Experts of a small language model: a sigmoid router, a variant of Muon for the experts.
Below are experts of layer 9 (counted from 0) of a mixture-of-experts language model. Rows are named down (a neuron's output weights, with its number) and show model dimensions 128-255. Each number is 128 + 24 x the weight over its row's rms, rounded and kept within 0 to 255. Numbers have three digits each.
Before each expert's rows: a language model's description of what the expert responds to. This comes from a sample of Wikipedia text that the model never trained on.

# expert 19
What it handles: Copulas and passive verbs. Forms of be and have (was, is, been, had) and past participles after them, as in biographies: (1913–1943) was a Croatian.
down0:152086165096112160104136097164095135141148112153136161124084126132104133144133137160103147113111116098123075147109147136138097125139165148149135151110171118142096139126131121120167093082114130141131130141181133141122146160157143088122150146131122093183102113146124137158118088120129136090150153142148141094168099108150091124132129077135110089157111124144139106164139167101102145125151
down1:150110100133122137133140158121092132105111124132152155138131135145172144148126158131093118102118180133103134144130123160131118120146109139112115135147139166152106140159130176081133135111122170069127124085118099093104118116129125108117114129101142132106123131092150121151135174110131082152131157090099118154159117111134160140151141115088144131132161163127097156104144131164095115114096
down2:118133110105087130189075098104126118104129133121137099117118119126080113114148104119137108096131123142114161094120145128119114160101091139131146122106135141129119093131158138130124110130122109114135129162152151102093118108121139132104152130102104120102138102125131138135126166123124083114155192107178155156109149150162112131132111148142132135126133110128107124110113115133143150138170
down3:105105115128142144088117088157116099149096158149132145133101148131121155085112118119184155121127123144112109103090108153076125121129114104130139089128107155162155103119144138188099106091124170120135133082138154130139092151097145137114111171131105145100134113107143139146131177145127110122130111123113154111114094093203099139102137104130132139101131099142152116074124100129097122124137
down4:115116116119133166153128127172133082146141118100118146152148157099172182115111146142136130099103140134120142115133137117164159116111141162123172121106106124165084105137088095105125139113149116153114124140100100102091148108128172144119132155119096121146103124144097148083157108093162177151132164179126115126132168130134134128111150156122167111099164127126125095115143142095114143134157
down5:118120122141156117138098116132112104171143117128168094107161110097130134113173176070076128149128135091171140144125146102114153133101120134110097098097116092114132154106130134149118134086121117115147146173094123130129147143097156139171162128134109177134156169169097123183110099130131144131136128108145113108141140168146097146147104099097091110130118128130124142141157115122190122181118
down6:108151099111112090165071118156141147088098145133188127157121115116074117117160105158152137127111142110133120153121103135114160131114125110083166107132090157123120112142166151127113078107124090151120147166057151124103143118122123125120130146143109140151138149186180133095104134122111112120123154141143135145165118119101145164137115130143135130110093175153144140172112088153153124121134
down7:130170161142134177081098150072113130101120133117114125119136133157104082096102149100142157149178149108150118165140156124158112108134104120075131132132146159127112122135094122107093127168095123122142106184093171114087162149110173130163165170125132154121130180110098123114118126082082122139166092124112089150129125116133132158107157109126126087124103136122107118125068094103143072161136
down8:163091109078120124138126140155117110153150128161140094165143128112175112150131145110119129128124146123157112142140154156138148124136123136123130111128157114137151181110135086113166118107122103131180099187070098085130112118144138102155124132132105132144114134118140136118108102121179120133117137069123128126101139096157086141097122066109115145111072126108124135171141151169155163112106
down9:098107085086092127110141118173122139134135134105073129145105136125097124174099168153135108128154086126112066154101125142156133139100116088158141093088133153135156123152105147133109091130128132141088129112149083159119164091109115129151093128114106132141135162129114123091125133116143134093154111113179124151113128167099088161105145142151123148117167133121118139094137149163157146108089
down10:136164105152104135121124075114148168142137156146133120115128120148134130136109137147127122083111103124148146078143120105161106132152124108115152078151126138123100106096127127086119140136169125167129113119141149114120185171148103125107133152101170126096109149106136133139134076125076140145126076099129065119162095110149157132151114119086136165121089128158150133135095109109096156140114
down11:152117139135157150158118170164072160154146123127095144114158106140152123104132090157116128078120130130152153143118127160119168151143108083120140112128166133118112188108126139135107125130152088130140153108168141085105140096119165129102093121110126170123103100125117125138131117131101129137159114155110116132118149109111096163101094115089100136160179148101148111094160122130115127172135
down12:127156073107094174118109144141137150081103131153088154184146179119144108104143133138133121101108141089165087134123112109104137107139143124143124107131150113123124169151115138150144139137142142170084138124135122109117141133127134146091143153150126142123122140162144127139112152173149118136142110155164129125176132152127106150151136143148116135161156121138081157111141071135134087157135
down13:127083125155148155086113159139133146086177130129126115130103126136139151140083176118082111124115145160141085057127128165125123135150115092120149098121170125102116121137142107133119132115167092129095156141071131129104121084132131145114172168132134129149151161086073118135125123118120125151150146110127095141089147136143147079152093155155136117137153116094113122166123142137121152131144
down14:100129102104102139143127125122119142107137099135111116127123135109123117091117136141125099115145114151144150152092103111144134122145130196135131152131129154134163139054103131108115105145167117128102155129138154132128118143162159117122109104134122131106150137137117197149106114124143186100132125124108096115120135135096143135174106076105126141180142083101142109123138126098150136131114
down15:129101109146148124121143115130112187098131134121111122135119118180082114074123082149135099141171112105164075104108126131122120154152129120096182108120129136091130087141125125111166079142173177117121152120129145149155156110117133113112125082096116164165130160127114089136153120131124111158101127152092117139169132123090156137106127105126125130095120128111175139104145151138108135100126
down16:147140124168118151118103137185109196094117109096096134120146150149141114129105114122120146144165138143146140152125122132125081124112150136126147157112162120095122135148100128130114157120153104173148142134114123150092146162150134171148127081092099104133124127130115124152112102139124127131104089139116142116131116106131112094116152174154113106120150153119129124104128099134082119108132
down17:111094110130104116149161158158124064142132112097192112147138078088106080120114134088140158127142153137133118135150094135127105125109092112101140094158096067121160125127113132140095139132124111131080138130117127136134107141119105093100112095087146130191182142132132113133135084139184128150118128134145140137114146083142088128112150143146181123148122152124162140119104156101160142152146
down18:132146118100142177169146110108091143127126109085163123081117131169144132109162151134151145133136139144106141156102092134126104146149133125111085140132130130111143098158163118119149145093143130176141173133180156135093116102114120144163109140137139138122127093136109111116134110069112140164123172108100102103105132139096147120101150145086141090129099106099120139134151098154141137077110
down19:128090103141107109116165105107127102153136132119131127147138106123074061118092120138139118127109117085119121128134124142136083128134134145141163154140151162124116105121132157131108140138168143152133143123091150130146083080165111093148138144075101105106120144129147150158102104120125133123145102143110161105092184130130145108169102114119072146159151105125141112130130138079121145121142
down20:162130151115138150105125126125123116109117166122149112107119109130147111111117152143117107152122142104133139146124154119121138128105126130124126113124104143102145145033140123157099140168121124153143145117128118139137132121120139154125140090135075091137148126103133115158130134130116136126152086146130116138186124095088149132130171118130103134108108138179134107125129167133104132156070
down21:084131114117129088113112134125130149133125134161118124150110109119136081151106093094103136102140148143076116127138081085121121072100142132120138100155105155117140157149105120094154157114136074134144160139115135097136149136113158107107101136120097168150114201086095068129136098134148153121149119111124115131128103107136113159165153138137179132133141136106128154129144099122134132131147
down22:097160108123147099170141126091111083137146121071084100109149113110103103168105152145189142168089100134150157133178093143132155140136122123147106067151128116111123148179152079138131122120097150094136137086119125114128112146113095165146131130142106141145122148142124128130116124142118152120139128149124103107187141096149151129122124141092135136104161131129139136132159139137170113105118
down23:152150122138114136151153139157122067150164149146120102089157143124150093113092078063134125093140129163101103139138144157112135130159131119124098173147114125118091156117150143131132104142124127155137141116094128150116129127134144141107115182103117125098141117119090110128102147153114118134130153162143124151137142120109127130084108158163132147110176183145113135110133138110093139117134
down24:137116154067100144123115133117088104134124161126134152137147091121126114117150156100163108108153147126086162137120102123120157096083104138108142155156117104136140164095174147112119159156138143123123115177101128133121118157129101127118119136140124080146139183114142143128095148123161126107121113135134096169138100139155119151134138114106130111131132147113113084128132121143163082079158
down25:128148102160153178158106126133141147142133112112155113126146147095137114153169138105116113126140128133132153158085141081080125122092125150147081060120124170131092143150147142138116137135126149143172117113092108129118119137128067123138115112138146102118132093094122142142090141106148172127106096136173169162136157081130089137155126141087096118106096140112133127121178120134165138111111
down26:172137114155137112108100155137068142101151133144109108125112118129151123156127129078128063100109151059152091109123091183112148133144173123132148127080131105130144123132147128123142180145172130116133080111134174119150132165130177145158105118117128110109144123094157151136143163115128122112145126152149109142117114131131132135088172107160123150073131110097116121149089116112145106134133
down27:101147152124108125109128118155119132165137123116096149140113150123106136092137126121122098121165150145137131145147139144133106118153123115096101144131141106128156157118085148140138128131145133083147133148102126179142106121116133129075168145151112122151143119134114108121105126128113149102106193115093112126124134123174066130130109139126105100127090127118157140144116109134141136142178
down28:136145141124172143139173111104108154120137097097084106102137127118115099146138162116151127101117142150144135131093156143124123128159142112161161124133119159124176084146137123104149159149146118119105110153116145115135149137143164130131098170106107128128129133130100130100129120158132157155131113126197119143122161122127145138127153152125133130156123116155128155131091145099139157137139
down29:136136152095135166110132154103076112117124152117133104140059093170147175131145113111112132169166130159137122112127118163055126131132181179101182120168107152141099120140146097136141068110148115131149110131091121139098093122107120117144121094141116150081124148133131132157104105094120116186116113090083104137169135149125127103165092117131124107126133122111107095112123104140126149126122
down30:155121152120149093142152132097098110153113082162118137098146097077112130148131102114143092154081144119085109176149131127140109114099136120088133135150098100107174129133120110097136151128161136099140156131153114137122125149135091141109151107119154148144125104121111146170185144126128132102130146151098152122075137140141142101147088114078143131139131084123118125134114093097165110093125
down31:133160122111157121141133142093073111143121124141111114107119095104132128117117150104115157138100113080169120101165059056108129153143103158104097098119158139146185146155097171140113104101156160146139120180109153124116110154154122106113130107171096092134135068123186156139150077142141124108115113120114122115157102137130114160109137126072137134108120097128123156143142090175095138111113
down32:149114138140141107164094092132132142122137133099135080155158144149060114149123179133126127126124086124170114153099091129092127069150150127120129114187123164094104105085108125132131170097146102113114149152154142137125143116166144139120129120138129085140133109108094134093159122128155145165170126144161195164122095160144126142120135098111112100163139143091157137138158092114116155123160
down33:085125134108115127121135140092124114127114141110147123131129113126144145088152180120113106137125160133113137171128139112146136120154119129119125118128132168123123140096111134121123132125106118090158147187137115111137141157107107172144176117144131187167129118113148146111140109114156140138121145172128120156152161121094140148137125100084092095063106074154104122115107167148127105132114
down34:139131091132137138103130150143139171132113129139106142122115134133108174102140135168142131104105127122112158115143128109144154078161101147169166120142150149129120169131119134142132149090131152086150125138136146131123155026108117123131128138115122102145178129121113139096144131126148120145115176136100117171102102092141164202113113140132115120134134134180107098110094095112108144140146
down35:152128170094121128167141081133150124158118130114167128134125108112161099120109133102167090101161153116111111149111110097145164087133178113159171079134110123156098131117152176080168138143149129110127113169124158156116128122142082182142174114113136110149122140154125151098143130138108133139112111173136142143091113116140156087100140141143104165113084131133138144137128104130163173156079
down36:139128150129085079108116150129168133131110132125120146143109127095156141122174154146107164167161081158114113141194085129182120127081144111090101136118076141101101123117124125134114122157123101129123133130114129085084093111072192176087094104158139179127129136160144139127113159105137158082125113110113124152148166121124172119165111167095114121108135149132118161142125109166134096120097
down37:084120136103101103146135117126086119122072109147101131165110151175114101110137120122113115118107112118136155140115182108103146093118167117137098100107118130174109138114165124134169102122169119111124117117091148141157085120123153198139146109112138092125112106104160133113149183140156088116123171126116141073129128176104127138113123137086121121097126178176140115141159120117134150145103
down38:137078183127113119143141118146102133120158119152117184138119127093133150107141121184140123168101126144153135121129122119147109083101097105128094135094188134122063130126111132067145139154088134095137144145160084119145130112131145117128143120106132116154095084131108167108146112117124118097107137118108155099172171107100109125130143150163129086123138135100159147128143132138127130094102
down39:054159135165121123135084147114052120131092161117120099151165118141137127115125122084129151158170115098133105136114122103101165096134163121108143134104088118119116165128084140144102137095155126106152109153130137130122136161122143162119115085135162104133142126128123114130076136121112110125123101098178153079116139146123119129141090121145082132088090119141189093143112094114084102108151
down40:125101079152159140127128136121126104141113168164161108161094113133135096120104154161110132158121108115159134110115089125126146112120140117094150147164128110158144146122144146108076139109128129137151127133139066142087126092141147152116073114144163131095168145128130111124148175130121125106163113106102103122103177134165121117113103093116150101181099172126139151119139125088148109140132
down41:145115079086100130110141145119142123134144131133121143172165119131166165156124096134141111103153118119150179174122112074135083159132129157158079137155127136190163142118103116117159148131144098156094124121129097159109119141143123119118143136106169163136116156118090168133055123106130140078090128173126095129135102083136130138116111088120136166080110104083121126109116134115110098140146
down42:132115133149131134164116206151126110134098143106111130128133109121087101177115118104103116122151121119178078109126133098131126120117144115092175148145133126113097171111095107120195109092181148154096109090071118152157122138137118134128068105137116124106131126167153114139113142159097127122127156090116146148177125161112140121115098161106074156142120162108072135113146146126128135140119
down43:140123150134098118120140127110109127162122117144150096171126145173127137155152117090123143154115131133114150134121104125121116164139176153135125115125142149108128088156093128167110120147103132137154155154127160113154117106112076149117132079149131120133165140101114136114146122118146152132125183121136126139131164165109104136117173108127133138129161107113128144153123130129112105090126
down44:145097149088129135131109162159117138123115161155150124158121100148107123076106062119158115154132101145132113137143144114089156105142111100116106148125139109157138102129091143124148133138137156160143125100129120134131086121124147192159111152097164095090183109096132098115149161106172128122111137126138120110125103115156095176065105132141129103108131170122110091102134105112126114150137
down45:115145107093143089081136123146101144107174079127131067167156096149110149149109153134115125145132101100126097146155128092125142117108180107136145158175123139149132133100131163126114111158105085167111133103140130121109141133140120108123117106094131142128126153146110123127124144123124105105064137138130117120118125098166112169128157117153119136130092136132125121166097177093100155136126
down46:151129099118142147147131128067127109107130172114137116129111118132122153185151148118142163195147149127128132162099115126153136140090122174159130086102140142104102113114075150142130092108129101092125126162116133085095098140128110152108122150143116099140134102106137112155107117116135140131101137142143102175133117150117151131145080105117122142115114082064113143097095139142083178157115
down47:163096126108135088070173129158133135168121135104118131101115184127143163101093100138136133154132124138144134137125168128114137155116136179133170126147158123138179129116078127078082103125143127134128125092110141104130128119139142082141144116126140139144130139118113141156146076142091114109086105143105137160079122160137144139116115139097126156149171093102179126134139108116102136138137
down48:151135093140124132127144156119109129104113136096121135161089154141128116132147102096097136136154120136116100121126146124093155121167087133118140173107150158100118129126124108134117122131133102116137112111082117133110105090098103157105112153130121155150135146160094130115156103115127134128105093143110175128077124122111132135121093156174129153130123099118162102115157130140137111168139
down49:116105095114115114114099153132145097091103120116093078184109117074125147116139106114113119100153150106141104162159155175123127154113147104143124140148095100123179128152129120112118141163105140123129139155101116122180150125124104108142114091141122149097127117112109107169103140097143145126118120093108123163123165120166135131154114096096138131102150122121127089135105094143093099114107
down50:144153115150147143109104098095147162129136125129148134132163163155135157099117137155205145070128137113150131124136115110121129153127134123125110089116106126151120118166090127118133165119125151124142174138163121139125158107162126170112127159142132146124089200113151143137131157119084183110100123132107118109098116151147148123184120129108112110140131125105100159161108104097119129122135
down51:101094108089182152119098150146123146160150157148121132174121147146112132115162182141144165119144122118138137120137141119133131105136116118113141111112138099144106106112166173081125126146098158118143102120125102115140118118105120089146125099117139153131159178122151196122126140098117112108105130168144114131097130178125138142138173159141139185167128119114136117134109172127121118126144